{
  "n_layer": 9,
  "d_model": 448,
  "n_experts": 16,
  "experts_per_token": 1,
  "d_expert": 480,
  "d_shared_expert": 0,
  "activation": "swiglu",
  "moe_layers": [0, 1, 2, 3, 4, 5, 6, 7, 8],
  "router_score": "softmax",
  "normalize_top_k": false,
  "routed_scale": 1.0,
  "balance_loss": 0.00328,
  "balance_bias": false,
  "router_noise": 0.1,
  "init_std_router": 0.00645,
  "lr_router": 0.000963,
  "vocab_size": 8192,
  "norm": "rmsnorm",
  "norm_eps": 1e-05,
  "tie_embeddings": false,
  "optimizer": "muon",
  "lr": 0.00136,
  "beta1": 0.95,
  "grad_clip": 1.0,
  "batch_tokens": 65536,
  "seq_len": 1024,
  "train_tokens": 665000000,
  "steps": 10148,
  "dataset": "wikipedia_en"
}
Below are experts of layer 4 (counted from 0) of a mixture-of-experts language model. Rows are named router (the router's row for the expert), gate (a neuron's input weights, with its number), up (a neuron's input weights, with its number), down (a neuron's output weights, with its number) and show model dimensions 0-111. Each number is 128 + 32 x the weight over its row's rms, rounded and kept within 0 to 255. Numbers have three digits each.
Before each expert's rows: "mostly gets" lists some tokens that are sent to it at least half of the time; "raises" lists some tokens whose logits its average output raises strongly, later layers aside. This comes from a sample of Wikipedia text that the model never trained on.

# expert 12
mostly gets: " film", " album", " song", " club", " Film", " School"
raises: ",", " (", " and", ".", ")", " |"
router:115155142134125161090075175147195102144152111076100159123108088137140123133128199141121201100091088119115104145217110149173125097159141122091092115089131104167129175135110057162088112139040107130154123144146152147106104112154131204157066175145123141137133138105112085077156125110205105143124132123119192149134173169149130120145130111021
gate0:155107108109131112174114150200115119178132128081145122143063133137132114126099137169130152168095126124144095044166174056140096105146186084128104116037052049110084148159113139156162109182133171198133158126136083119086111189103165156117151072118150105134163122117115071132172156128108125132097171137116095111136100052119199082063122089096
up0:046122139177046047152153139082105090129172118126065153145147093102121156127091127101139077150101070131081163172075130149164172136120120135127181109129135170090158158188085127085095139104147142163118142125145129096095120135109197160080053205167054090139143109174086147157142099168111164148103135142077142164104127137142119130124101117150
down0:104132147095062157166099115157114115098127173100159154222083129150145122103111153103148099138069098164143144154121177088108141155112083081109143091094100118140120157154056075149151107040120129107137064164150117130106119054123206161070102089069133097077123150128184137102142141166118157116119115140113164198210106171099103133019102150149
gate1:182143155141168071131143163158082120135142088080143131137090211156120095116113172082095119138109150132151151146147160063155104110105143137116091168093147117132083138133138149093141161170136163136119057163120091114140111114123154155149135129104107185133166106155130132136102134188106083130152151142063125086134071121133187126174129103066
up1:118116111129197146117138152083145146130164123162136135118133101118081123143129155142139087148105148107134109148094111110078125110065128107094142149137160179100124065107181130132094127105115122129124132154118150165062112151111081085143075149136120076141146089081113092082145134150134200093104084178102064122155188131103092129104099155092
down1:162136125136104131072073126127127151136125101128148074135150128115109202181216140133109147098130099101046072110161147108060210165164146105088126083134148108097153140189088117064105136141092090175151126183112120102138195102171135132155080119149141137146156109194087083119172137150153109181080108197137105137157146117060154098139145135111
gate2:156096192147112107112173101160152169178200110113092086125169143114121108113130094127132115106136073120103178189057130148104104131140108092136128146138140134121164141105102145163119132132149167162080155101136087092137122133133136103128168199082121069163081073140085146113152138126105118116185124125161156082193132164202103107196144153236
up2:126112128100140128151131109139124138191110129132123118125144081129113143157077156138119139127182156111091132051182145139112108109108153166128098105146144124112117143150191091116159156138043148116152139103151109150146087113157164177147098104172129109125153128107134075111139148148190154132099138158104083161121120144109177109087107090065
down2:114135053105133146091144097102173102116169089147132140111135087193138158072137156123118143122126111174078135158167122130098112128130142113110118137087158094114109174172125108138120172116064150116135084150180093120100129142059143086118090053124126153122173129147144136129166152089194125102151105136137180210141144168021163114076153169126
gate3:143111133139141130145124160199102117102108127103116186172123111128106141089102168094165148172064071178061101113082137173147173154102167091176131238100094168132106162145112149148154075165053132107103141156107157147135136138098140181124183102115128132114122111133126148188134199119108141137114114033156099120119098149149064122076115137183
up3:133155126156099138111168127085119131139128117154141115102150106091106118123116167165131083151105109081158151154114152090060125140127081117138117096183155110108125107125110059094123092113133131139154132158136081128112179151144106122086131169116104128156110136138111128117119064135188136125119121108169129089170196126133184176137166147087
down3:152097075126098113135136077105164139142120119165107090166104078117132139174143166107141097187141146074131119084171183137114150136125152170125096184125096101140097068129091176116106100101155086132145100107114097050194176190106109137195122157189137151084077053114136101100121131133137137079166137100107145137099107119075107138142085146106
gate4:113142160145136071161098123144139158147143110095099152160090094124155119125094135083138128101094114101097122121099205140181182174149125070134128151109119136123149098108153113139074120076117178115083097144135077074138082125171188114071183183118188105177202123066142146119153175114160104110077078120178110121159134163149089153132108098149
up4:158131134168163082151070128130152151181130091114117110142091113095179147152153155153103155108141146150096089127113089134136168151172111124127140093133111098126133117110067135134113127152133186182155099169090085090160165154139122080125112182161148084134067137034135131080195131098149128144104183067124150109129141078153129110160129186135
down4:138132127115125130093143172146154156126097186141105167168163095096100111112127132115115104082145146102162155102112114131101094127108127134160156152162112098146144137171110078103125205071132097137167140099130119098122065090081129165116091085069153102082165130145120131096136161128112077118150158145076106115109160201047107091129146115183
gate5:144077091152091077105179140192116114048127132119162158160146149059121203186178130098114138127086094156132105131080188154147108163144123128099118137156166116083132146133184156207108184116081141088155105117132150084174077093062099124068164174077126147132121124142187142143112133133172154091153149128113092176160085172074136144105156126171
up5:109141206097127157122092079097122097141100069155112076175149055136119099092058158133092060087103158070114158151099129120146143112133092098170106071106180158132131118141032070097129050163122170138087065128094115123107143202139141106121164133169145173140147109122101157114114117174111131168153137134141170143128135135152109187173163189121
down5:131134173167182140171120101096163187105086089187136077136059151071132138090148133112099099113118129166116130156102086170124149123110127135151113138141141134141089109127107141147103119129172094120176105118091163113118114102127178170140050141200115117094118119150087118150167138098171112162154131114130095107082126138143151188133140128110
gate6:161140096127140164146112139157067135127111167090114101158072109091110029067157103169160138124068111078113172134096144168117068135145044102106114135125102137151089092151136138151144161120126160124066132145139109090113106047126150104115145121132061138105152115118124177132119147144211177120165079090171136138173061155059112105121163137134
up6:067140210155114106124161121124164142142178139156051160141156040110148136141113172174112137145122138106124155142121179174129179087131129060120110133105132107123140125082121091114121157190190142077110127161096149161148179093135119175111136093128166142142108157100115130049078082127065080106051147173139099125118121157136126158121096134125
down6:095145136161149109111113100149161095130147123153126100129113120186059135106134106106107076086174159093176070154161128110101145132119096079138100155138133156056152129153090118211157132085073101158153111146156129215207117154166127171141148099043159173128172144104169141157096167090102079084160113161128142156124151144160175163165138094132
gate7:147091081136153080153093134132121142125125123129164130099095111085135180118096146087167123100153112023168086141139085152126126135116112172146136159198128062129096109143180135161106143151116097117191133147151146088153130196091123118123106167099109126075099106187104164129129167108116104164103153135118107156098139112064164127160134050150
up7:094145152127136072097149170093109113155162110181116147201164155129142115138091204131132173106145083111124161142080141100143121140178075194147130096103167114145173158149108131137097086152146101150133109139087123141119159130167117122128152102093119159184156152150143110111147149143142153100150085183135140101109127081150106128160125123136
down7:127080102121106095130144190157092145148170122132094177139049122143124074098094165135057107067120154152106131180129091096103106098128131145131136126122099179157152166111200119068123149151121163133087106119175158117135138146140099060156148166168160148210129117088157138118097106136163125064127129141115137163149073172080122136133156178124
gate8:129096104118088153091139129176100121149145088103116146095117155134135134095092067155141116077133163096084120112118147115173132135127110113087101171131121126194141161099144168178170139130131153156138113105114154125105138077131164136123188120139127152196113170087116138121161143178167118188104142063120057143087103123085095133104125139064
up8:136157139158163097097137167130059135138058072158099132063158164127096154140150129129176198112121053111156165095105133137090120107174055132066134105133110123142129147138087100177146110083125174144139066090062131121158097129120137131193171115133101090128147140130132146142120068145133087159168160140129172105103110071066137141100070149125
down8:114085097138150079092115183130119115118091120145156124154129118092139072096145121134098084127163086182146110102205102127073151132099177123121146196085097064147141110106160069135156129136157164119173194059149132147114131130106095142149106152084114096089193118144153118106148173137084159123124136091120111109101071119137192068079104079160
gate9:169140142147115107180091119162114115118148154106085151197113121184106148169165138128104083069192188132129132177103092139116110122148138133111141079145119124158152168128129141095102202133141108117117148149114122127122088128160185154126122120110167164246053173110105213129138187128140151153128163132143116109106131108044116155121115116051
up9:082106147146113192146136164132115167115145173130185146159113158113163133119145195172147165090113050130139115122110103158149144112129115104114140129151136159169089108125080122131140133106105071149147114051161154082122131118147082164112124153135119103109136146117130126135108121177105133134112168136059163154113161162141172150147101132086
down9:103147136044120132143137124137124140110166101126111166184144085167134168091100122120056111100122031159143155138067060117070125150147186091158151151133109118126155050157159133137144144114147105151109126139131184121153155137128132087209134107078136122106137153120157100132106147185130157130148108120105127109142082116162110136120107136024
gate10:142075134110159141165132166133136172068154123192098179133177174099114146146147088099066112117084182120144167155086099193089147119172144100043145130178141126121127092113112153140168166099189114119115154137118111083121129096074076118166127170116080083137086177162171083150144119144156131128118138120114153101139128129129112098170133113147
up10:057113128100109178121042165131100128085167088177105116147196096051190129125129061159184081127164130140159145120139156103198092160181069098116122161103105118163136101152093099064224190174194112162087101169062109069093111107140103145140127131080125132096122217080110131177133147133131134150136114119067135133116180175130047131119164111119
down10:154101096080103088092083137148130165096091140138097094090096087086095140114121093168124130081123100114165166066083125185151082102122052121138158098225107097102163103095140108064146142164155092162085165126088158107148119095195114127109177054141094035133122106113115105155137157104162137115090034083116152106191111131140122146176129155152
gate11:169108153111115147075113175076088095117157126109128087130126127142175155157136171180123122124140159101154133147097128091091120123160104182146127119106163127093130109186161188115134117172129147109163091128121133102119151139111128102103153153140108132143102106144135201102119165168127103214084129188144204165117107165119122110075095107199
up11:121127112130131127135171121112103147109136169057179116129138077114101091137122150159142143105099114077122150132108125071118101078216088157160123142094161160110071163176141145129159131107140114138092062140172138034133132101127148149085117139203161096066141188122144124142164113125144161127147113165108114150124110142128124110067151146115
down11:105109115092142133119153119138105119118111167104103130132136143075129069097053116154097138089077107112101138157106106147148085157096134129165131048146122165091132113156175109134105126125162134089073107154138083157129107117129158161208111176122128131125180101115171171094076127203173083205095174101129084146140133120115080125148137162145

# expert 0
mostly gets: "=", " 2012", " 2023", " 2021", " 2019", " 2022"
raises: "=", "\n\n", "\n", "-", ",", " ("
router:103143137124115114147098112082097105169152099157200111145121130140082110138110209156071079163110086144134120187133100090078157106088110115093193130064106106092117103182109174153161062149153115139172134097112130145102153158123164140183109145152153139109123090247092138150087177104104187107149125114189105102137155091160114163109093219086
gate0:140135125167082142211131115124071125146128131062136161151148111104159142183154187116073177114107146058152044129114210141123153104130116119146170147130109095163108141131118110102147120091126085173161086120050114142091135120116199147124145118133151103190140094083137132133136106138170070126151148120099209122097131139155115060120113140174
up0:161133134112151189144128120114112084159126123134153155153116144108132168165110140150090111135146154197098055106192153119142151114110144162110138127147179120154117105159148142133148105110068139069146122075128100152138129139087137089155136172135158131094149194134184096157108111190119112063171204053108098077120115141161159102108097129103
down0:085076184089144105113124100119106131120130103150092131095085090111099111132137112108156120093128153092127124102091104110097201172104135153098125142101134135132074124064107180119125117147160119071177133092130112151169132165164101117095140119144100195074105082211115100125116118138079160128135210121132098157082195126108150166117147142122
gate1:131142145101147065123181157125123161117125125112061151120112157109132115184148068135145142127062079143143053095135144103098156089112175170160126146097077110124089110153137089137090153115125114113121142083072114154117133084131110134143133113123116155107093124161172067123097096052104162129118136155088153092105136175125134161093059064055
up1:051106177125046083115096119100093172158093142122095196117105163126119157112158128164146052112153142160084114140081195119197132165233136119072188090138166057167047094077143139099096154120134126114131135163140139134114176127099158097085155115138100130109129184075109112102138178150150114158066118092182150106107185119158170084119128106152
down1:152140109132064129088087143091132136161173194111141105166154119151139132108177152105200113143122111130133127158070141097116125146113130115107101102150112099179167207117098113126110123137103169145125083137114086098143155134146136142075087100151110160089151109108107155166142145105190144202071109154168170168157038157007078043066140185113
gate2:109091218101164124165165132073195135099144122118120153147151135147086160108199109159124193105055154135089111115103125137154151179098108191131064070151108080102133084151160110142158139165109189134102154135142141159104125173103120094159130100162108131141180064131165106114082082133065165168130126071167115143081152110106211138086068124127
up2:112128140100142160143097152150134075159130144198117179082123160123143078154098137200088114127103110144139131127102186150130126093116098137120124130134156101129141055176103153161096188125079147150147145139105073129148099063081179109096191104192133136120162170066143087075164175150138106188147074207119181116078180135151116105143105080222
down2:134158163131114116122149144076092193106131129127182131086119102183091164129120051100097128108036166126122147147107124136189144121110148084147184120073144101130082122170151115164113113106136123114118108102107131131171118146097107176157059162072100160184173130121171172123141091117136068179116131082147138124116095165117202065055091123146
gate3:145118116109068057111152138110192117150134109158159144124132151085116143158127151127090132149121094116167107071098120079202106181152124148105110131116105149124158121108118145138127180191145093115151140080182098154146164156154106109113158062122141208157065145120120131116125082132149128111110106141151165141133139090100125139103124097099
up3:110077125161097156094095108133087103092089110147078162167144178126140081143105169124155063079127137115135095122169144156054127083136082155153109176111163125116104093147175076128133133100095179130103125125144151071163096099083154156103080136169130078131126125094113117119149168177091073140164135106116189070078076106136146174148129126157
down3:116095182142091144101086138122126120099107100142116166096102125141172134121143176175124172105072121095168147110105102154181134137065126130156098162125124102097119107164041130051126150135150126169167072189149125095133041160099097182101133132121135141068173116108143150112136071074123153152179157124138131128136134144155180198091112159122
gate4:112077194109119141142121214111145146132111111094151122072183135119087132123139075142135138091115093100121131161096138124137147171102087147113118144159166111148167059128077109150069102097163177119122089084089117085166161168168113084119179096174185137081150146140141133085142107129118175161139118140171104110061121120162158158126126127116
up4:115116064107128153104126118161139148106098118161078106139133155124172161135101164090119078108131100149148083110157138096154139071079165211196135088083149180143135157092125126103154195123130166112149117092163122137142099101076115165151095143107168109134154209066117097111116176171125100146151138088064149126123090151119099092178111125140
down4:099077106134106171089132103156181095153071097104113189150102134160125148097083125137110135108111135118130138076123081109135109105135185122107085099131132124181137123135103112155149112109145130100159147141130063120129182140179111107077130101125099082110120166120110120050147144142100146165175164106120161122085096114127096073147162124128
gate5:137195184145120118159215111050111133152131151115160138131151152200129116097135093134122100180117132096089093127111094137110111090105185153135130102126105147169100188109067133108147146122185111134091132124110173105135059125147153127076147131098122113132091135143130190114064110154171141169118110123157098096103163096079140149061103165077
up5:134120068080149169118109155160113096115116129124096184118181119097127105138139103125126138174075125165128159177125179105081183098107134158186168136162177088132132115099099146126144125153117170103149075188123091120199123135179106121145158130154149130137172168161125107131147102101142132184130117137108125108170148170118095198123161140077
down5:101114149104102107190130112160200147175103160137149123134074102112109121130139091117110197089128160145123118066117109124154121159096184141130198120144131172138118132068147079080138129173163145190100123186153131085118151101142079111145060112078096076110037138150108202105095107140117147117155051135084080113120130117127117157150113149148
gate6:186066105143104076150133143086189139153142086179184119113190118156181074113120165151117151142130161124124154161164154131105070122129102076132167135146089139176137169130114071115132128138180124136158137069100129160109078149140118124083127115066171171179135152182094188123050136128135104160174095084140110198071081197119128122143147133169
up6:137040140111098143103105141103097105115148104172121087141141080136141074145122190127121169189109122188176084118160156104119082110096148142148129135149121131140132160159113080078093119114118149174125130158120149186133108127054193138109071156078148134170134092159130142107063154049173136152127091126145143144113132193058149115202143133173
down6:115165192105169160108143059135168145091132118100126131106214139088143080152154122152178139108145094077117149158149188186160062083145129139113134130152076122102187080179158133120126081133192121130201152121107114148120117097082103086077126224103131145118092095122109116135155187109162143155104136107184119146149138106129123095124183103124
gate7:163137103195100069142088106099150126133129081118101071116178109146159128081163131140081194170136146180126144121149138088095065127078149156156106150079136157110086137099163161123118117107147089094152120123068132097136170141124156140172089064094153150123147121145111110126159192090181147061056119157112108061117063113181107147151121114163
up7:059104089140157052085084107140127119107115097125127173166214082108154088121085146152116175152122119152146118120135171123114138109150154168146071148132105134100110149102109180116167118111136124115102095154086133108171160125168156132082058080100142123107190139124068140130126087083147133135097102146172113098171064060138156160071139109128
down7:097091125110126156115117194099099135142121140165121121199222129109104155140146137110121012148123114122132145131077093089173182114103119159105118144101067125099202121132118108088211129161185106139088130128152104084143055150131137161178170122101120154106104153096102133156139129163102132152146116136144162103084117090149110125095150182090
gate8:129084107091104163094137129104181110096155097109080103132147176117156182159140161157148097130160162163173088201142136123074103130070125115147119118183098166162091145189145132091131042135116167169151114093103065109162127142115159117097132118135105095084149093198132147142185133109148168084087184132139195119090146181109155156101137152097
up8:135103079107095085181104090224077109092093124148148129171158121098161146085185128112135108123129132131143109124125157134167152063139151126156130156128101103116099135085135138143141201130122158153156085090103113161169141192110080121161133122099105111121105189147090163162125134128124163149126103105255083115138077161090091077165132134120
down8:103138097093139132120162148156152141149128090068161208150112116148104169153146112141143102125140048083072114125130122157159135100148155141156177096148092171169112054133104071110112127170124125163113164075164154137154140086096137141155156158115111108135149148129126132187093159112104149117144097119167147102125145106149148111170176135171
gate9:165088093133149121166143166154140109144144087125120146128141102144152160140140120156159047103177112165147127169150122123064100081118156126184165095135128104126157174160124096130096109120173089163125137122084125052100095123124116171147141155184153167069171087088109126185109172065118197108107113154100156093182093088170088115149114106157
up9:103118106068136094106072121085070099105093124101111122091147137086067110144108174167149167144090151133188101091114097157198135115117126104106108165145120103111184140090090129173132170144147137151060086128097103139107140130176147161117105133091053145194090127167098123120182093141086116113092164118130145163093127103132076124139085127141
down9:120126125093129102137150086057155148136096092103117164112111174118166101134150107143160152104138164104141121052191132143119162109100101144102157150175127112110137133113167083125134166139180141240083131164145122141159079072081165069164159115082066110100089084172047096138158115143124099154078191077108087152145152173082165134120114055149
gate10:124094068106132101130171195110177122160082185092082146123130134114111158129089175112119194178079098148169177119147154186102116132097132130117136121196069130141155173143025061121109092101147141061036113153149156136106129105071121159131091173124120089139039145111165133188122081155164155071110138142061125098125129100144148152154111136150
up10:105098059160151179126118146151148103128130180105120090132154160147150166147113124151153127130159108161113111139117106129099128150078132167088095090122135112053106138143169113149114148163134100135132122101082085152119120135131080134132186079171160160221116089158132185128138171132045135155116104115118222135098139142110107104160126167174
down10:105113128117104121139176109147148047112181117150124067107166122100049129172165112107163114137111104134178131163068160142132100153139083062154132083150094176102124110127202121146132087099109104132095065153108132082179148133130094089043129154094202163164126128195117144132114202151122137129162160160125205162126128058127148145096147086133
gate11:143136085182186098113149097132158107112122079077097150122148160115147162110115130170127100070157026145082078139165120168135139139145124155137147117120152239158159119101083123193172168092189134110097147118128143119116155128135159126150091185092142074136129155114140121132170146164175115079110122110155108141168146112108109129150130200185
up11:149099115141122090112135156112099126100159126119175199165137150120188150139100131087136152131053134062155125148131098119154136094143156207069147104180061109095117106170140133106083050078141108097119117137128156131127097179100100065142201112175111155139103124187170091080157117132088131116065148170134111107172086104141122145154200082109
down11:111128089127143109115129087084059156162097146108112095151144180131138111085087114105176109148169180071162143154111179079170132147146073147085072132155171188114209146136068150130173069155161077158140165156164122104088076157108106096059161127110128154136113166132121108104160118095112084171100189159152102138115164074114129150128111162142

# expert 13
mostly gets: ".", ":", "°", " .", "?", ","
raises: "\n\n", " The", " There", " In", " They", " It"
router:108116187114066115103091117118086127153164135123120144116116171117070056131131131183079129114112090123110154109140100150184099086133131161092160123102176110208150090107136137166138113093154162104075145100133125113083106109141143161136120192128122106172130160083063112121110095059081154095103109103099128155095131177119062133134108128094
gate0:123068108176132145129086145112195149138137115052134133129158153143127128135131155106206086130062117093161040081122127108119126096148173092128020184168152102163157099105130088095126129118141183104199115130139114124192122116148119111135077101113131096110175177154085154150077124155145108119119140131115153126091098111149158103164174120095
up0:050205105134125157072088105102104111117133113143151140183168100140116118095109117121165139147109183115112191132118139097165128142145131135114188064112041176091072119162142149124204184122156103107145118135092123111058152090125184151127135131155050179128137191103199107082164119154124121152096129151134110106181149093108102165060085106093
down0:116082113127096088162116133114163092145082123128123209129170141139130121186123097117138107109123147141133138072145186183175169065093122122177095136085079137102126095145097106100143178093103125132108118147175103112100127147070163075083083159108096191061139157111160127122094140107126110142145120104185122114109098124130121130098156109065
gate1:093082188131142148100126119070128094094172140165135151112099115129116094100115138165189119126129168105079143157162135182171104094115127137146088068142149140091097120127103036105135122110172130106203101103153104074115151166124106145153141047161136112099167172141135182121131116134154106189131088124085122101128142069125123159162129128169
up1:073122175132132077168116108129136119129085107091138096126205105117142150105094069139077097132055081225125115087149141127157143129073143150119035110145128125148137135154096093121179072121178169074163031112119144078101106137169104170134138143074120105157144104124130190125143089141150106152136162168103083087121094115113144136083092130087
down1:121146118152122136175155101112151129133116113094144156147158093177088144157132171132096063097119160144129189155068143120166149154103150061163096181073108087129136128133179102147131104142131159089130079185132168078135120177134145157107107096058156083119142130071113123086133178138161141161150137137087147167196125088137087165106123151123
gate2:080119103165119150153111110116119149142114139074083145107097183097113138128124146120145172166124086169116154119174122113139103115082068149080120096111152160133132114073160105148122141177149131128129090096170103075159121150112074125151080101183124160153149122145120091141089152122117112139142114186116115118128085119162162150108143140160
up2:115162087073114137147127094144182166149085157177111128062113183107116136174144108096123097115070152128097131104128099160113121139084121069129089095072151194142147122131116167149087128120121152127102122161137117155129095134141136127154110098132109107100137144112087077160140101139120156102144097106108067161125165146137096086176119147131
down2:083178156099156146076114130162118159129098082193138095145127127157160146101106118130149114144073125167138117136091129120165120122161132147194083111124094094135152127144090092162104167159079079128171099130175084160140157126135090149069193170160059139128168110154106064180102139103131129117122139134161096069119073124119141144164214079122
gate3:104148163096138150122138149098130102150127123100094144062148193124142153105112159118096156195176155123171122181148054163113113108114222143122093063120122166163137128123095124133097128144077160132130161182086133108147195126119098153186148148144082152161058111120117168096102127092128149117108087149105111123134143121116149142105103130124
up3:145159123126152116133188097160132154116095126147132124154130175101060131164187134149123107118124174088156139189143105136167076112159129077105166154135075160133139109120115135123060143130135108110108116163095131133175080116114091098034101151101128149062113161148128131121139126191162078209128138122132082125054133141103110188119156143157
down3:089090111064083125089134102101114098090148070150134173121115134132122141115110155122137142070135109134168110091145124162166132128062129122121121102102192080137148138117078094059086132148118160162170161086095174072093174105119200157170092165148174116093114111126205071086136121150160161101119154140118088090137116158127129124156107123108
gate4:083116118142104147148098121155159144148112136116105222117101118052146167103095121150142115143131091099132107134109093113092189113122191124129122183144090130073140105153211119066075047101166115073087138199109118112049108131139152125119180163080162120088138133097057105106063114064158146147123149154149136104105132108183146095165093158181
up4:123139129177107102097123103105096137098096117165116124062107107116145085126093058104142102154159103104149088143183091141158160164118064138143135139179194128142114107130106125115113131091131134196135088149121111144111116143184136122179075077153222099121145189141121135098158174169084138123180142102150095128076147121096178072083166170162
down4:048148160134100138114101140175137130150153114139116176123116111109136127120138144166143149143178095161127186144115123130088123095161173070133136142175055112118140109126173106101148089142097169138119143132101104135097138120176129127112097043120136133166133131155088103135137095088151107214090070130131114101145120104097199088141078221114
gate5:125109145147090138109161163128139118102071171151088150157098189131154120069087191166140163133110179090167118132100061098110165192132102119096110213143097093173153160107121106117149145128121133135066128146240101134140080153145109156147169143082057130102132143181172134108133170121094126149105109157183154176116140107148115187113116138112
up5:129102141162115147154133173131127138166132084179118111153135128148182135110096173119110102107082124158205078130169123105106122150128169126144122127147119076134126141116107152143099156133167142144095085129175201132176111151169095153158116110150085138104198134125135189141115132110161131148106129166195143161139134158134130164121158138077
down5:142142068110095145146068134120111150171137114157154148139163126168085100115133148146102146088071125177138117129135135125079114146172103166164169112066114093128132084115098139167066184117143171138148122151126255125134205175128160125119154155076072133141165184122160120140156100102137095127118158167176118126098140225127132146094082143078
gate6:120162190125054148144115063076195070160158110154166145172166137134148203140140136142140134163171170103101166130146138114119089144190137081128121109147154164124127126127101060138139112120120156146110131152135126132138106136160134143103129118163118115079098114149151119094142147077067107105134175130116091166127161096158182131149174148052
up6:125113143144159153150105079132153177163134187135103134138133157119090167103134120136161171130116168152143158134129114142082090165100118113093110134125142145091114136103163155137080150166100136132150131106164078162184129146144186083107119098146076127120169125148118094171077130149153099104115112112127101098129151156113163117114145135114
down6:126121121147106151061175117151098123114177130102149163142134100148141092058117085151097145082078144168036151138165061148087147149149132183119141155135166107154141149139106148131130119117061089148135130174091141142140153145107078159126143131116120130146118153131054160056159105077156139133108163155166140136100141122138123202128176146165
gate7:086135141105125184059095117102128118118104087081100144106179098081086095124123129090092164196093143139092113105100162125164196137116185147110123107175167091109125145156126157137128087128119059042175140134158152209143084076163130158207131144187164095110090067168100142125154115149175163138177193107109091069154159124100099149126111166127
up7:151162081155168104099152133124116134183162085153188095080082115074105092143094077103085116118096147117098088119108104120134187132144097117094094176173157099087138120116120137137111157081152058046139149098156158116142091164177136092139102174130184164110057072172121090132213099179148119128139147131084127172161133178086129204111079129131
down7:107114162141122148148118166200122138048196095173122144122168135111145153167118097131144165117115123175139154155166118148154123118152150140126143110130113151145085123123148106120092149095103105116134117185098129113118152163105134089084163115139094122119154191135189121213151132086116081105115165174162134149115136096098074116176150109113
gate8:125135142132163143067110139164189135164089191100123148143133101142130082143086105140130090073094126143136127047139125147167104140174104145103147122180099077144142145146170119054148115069191113159066092227053097132158143123138166102154140126104198130100125128104129127190120129132128111125071120107076173119127134133114171045193112161165
up8:104119156144141085136118170139120104147082152122126127116081140172085108116105107157181123105116170158179089165129117096154133189157198165132135129186184112086121153108153136139118117158103092111106113120131083162155195134137160139150165148164172127109147110113179132112144085044135107146060148144061178115090053127093101153204120136133
down8:149151106104149160106132129160138134095125137179109144161129160064078118124078137140105105121119131082148107080127150090143127124093173110145128149181102122165158120099144083072137114105155129160140075112088150209138116081109139089148204150141116136075145103202127095132084106176097133114139134111086153113128155114125167105130111121145
gate9:121151119177125122119114135125135144154081193107131102073112109082101136136136108142124157173100130135133171099123142161103074133140115079111124137111077102159103158157162156052187133128124148137134142085100094200050170226148109154058132102129125121083148126128117126101169143173135116149162199098057195089169123107210145078172162136071
up9:066106089196106160172097087155168141100094061135131104115079174116077165129154131137136166093182120157143039128131131156161040126177109089096124102131039098161147187152240134073109162172200087133147155164133157132132149137083086133138148104188112104131149165121191163117090171133096146102114136113093147129165151139144140112131053080115
down9:128095114154115117163151119134140157118136153101111121058103136165137131127164163119083130109134167146117181059086105159103103173098112133124169158073089061077125109148211124136123080162182165101134194129085090140155168107111105123086129135166130106128121134150088107179132063075124128136100095137146128096097158100122133113092121083083
gate10:134110034177161182083114133098091095111149093145160168175110117167152163111155105139116111093138107198097125089147130084151135115149135153081120129125124126143135128206153146131125119082159078113180096140142111150082147133120121147046100126108125083098090145142194062160119086190145086124099162061097176153129116108119189118105077091156
up10:106092129128127124152083194139189196146151140133089086055125158085089100157134159186116157132101139142101135145128125176117029183164089135105162129149111076114139128109168073152136198167108135125141134095081149138153167145114153109207156047128108141125129103055177147110124088132123174185136100150082081142099189140155038104126144167155
down10:083120086122177112093185126130088088154145125091126166151135127104140171138113120104128085151144078181141117136123110153151137078088083145134102214068103177152126137106170089139152116161117123115174175155114148144160127147179175154158179126096138176113090128146162071119116124081137155110130073176110080127089153141143174106165139127159
gate11:123086105091186118099147084067141094151116132072072123125082147163134132106083065079181127140107126105159140083134159098139129149096088107030162126084145139118182137153185099115086141165168153133146128133132206150098223199088097124100129085125123116100178143090097122207086103107100129108165118149127091140114156173161166221073113108179
up11:146091099103183144130137105130112100146141107117093128148089201170102110092070146128183150101125135082170133093130129163131125134122160117121132172126093130151167145171147123140118098143174119140191095123113156132074161203097144105084172192102151136088135149096138090175113115109128116107142107112147123158093142139175116123132123129204
down11:163139134118117128084099087105127109126135142184181113147141198150128086115127145148056149105113124135110144134161112117133122132196199101055118090173150143145099135135151152165106064098109198139048088139137136149078163107182187127143166123093109121097158177148120162167139100180077116144092093141102147174126079096078145080142146139098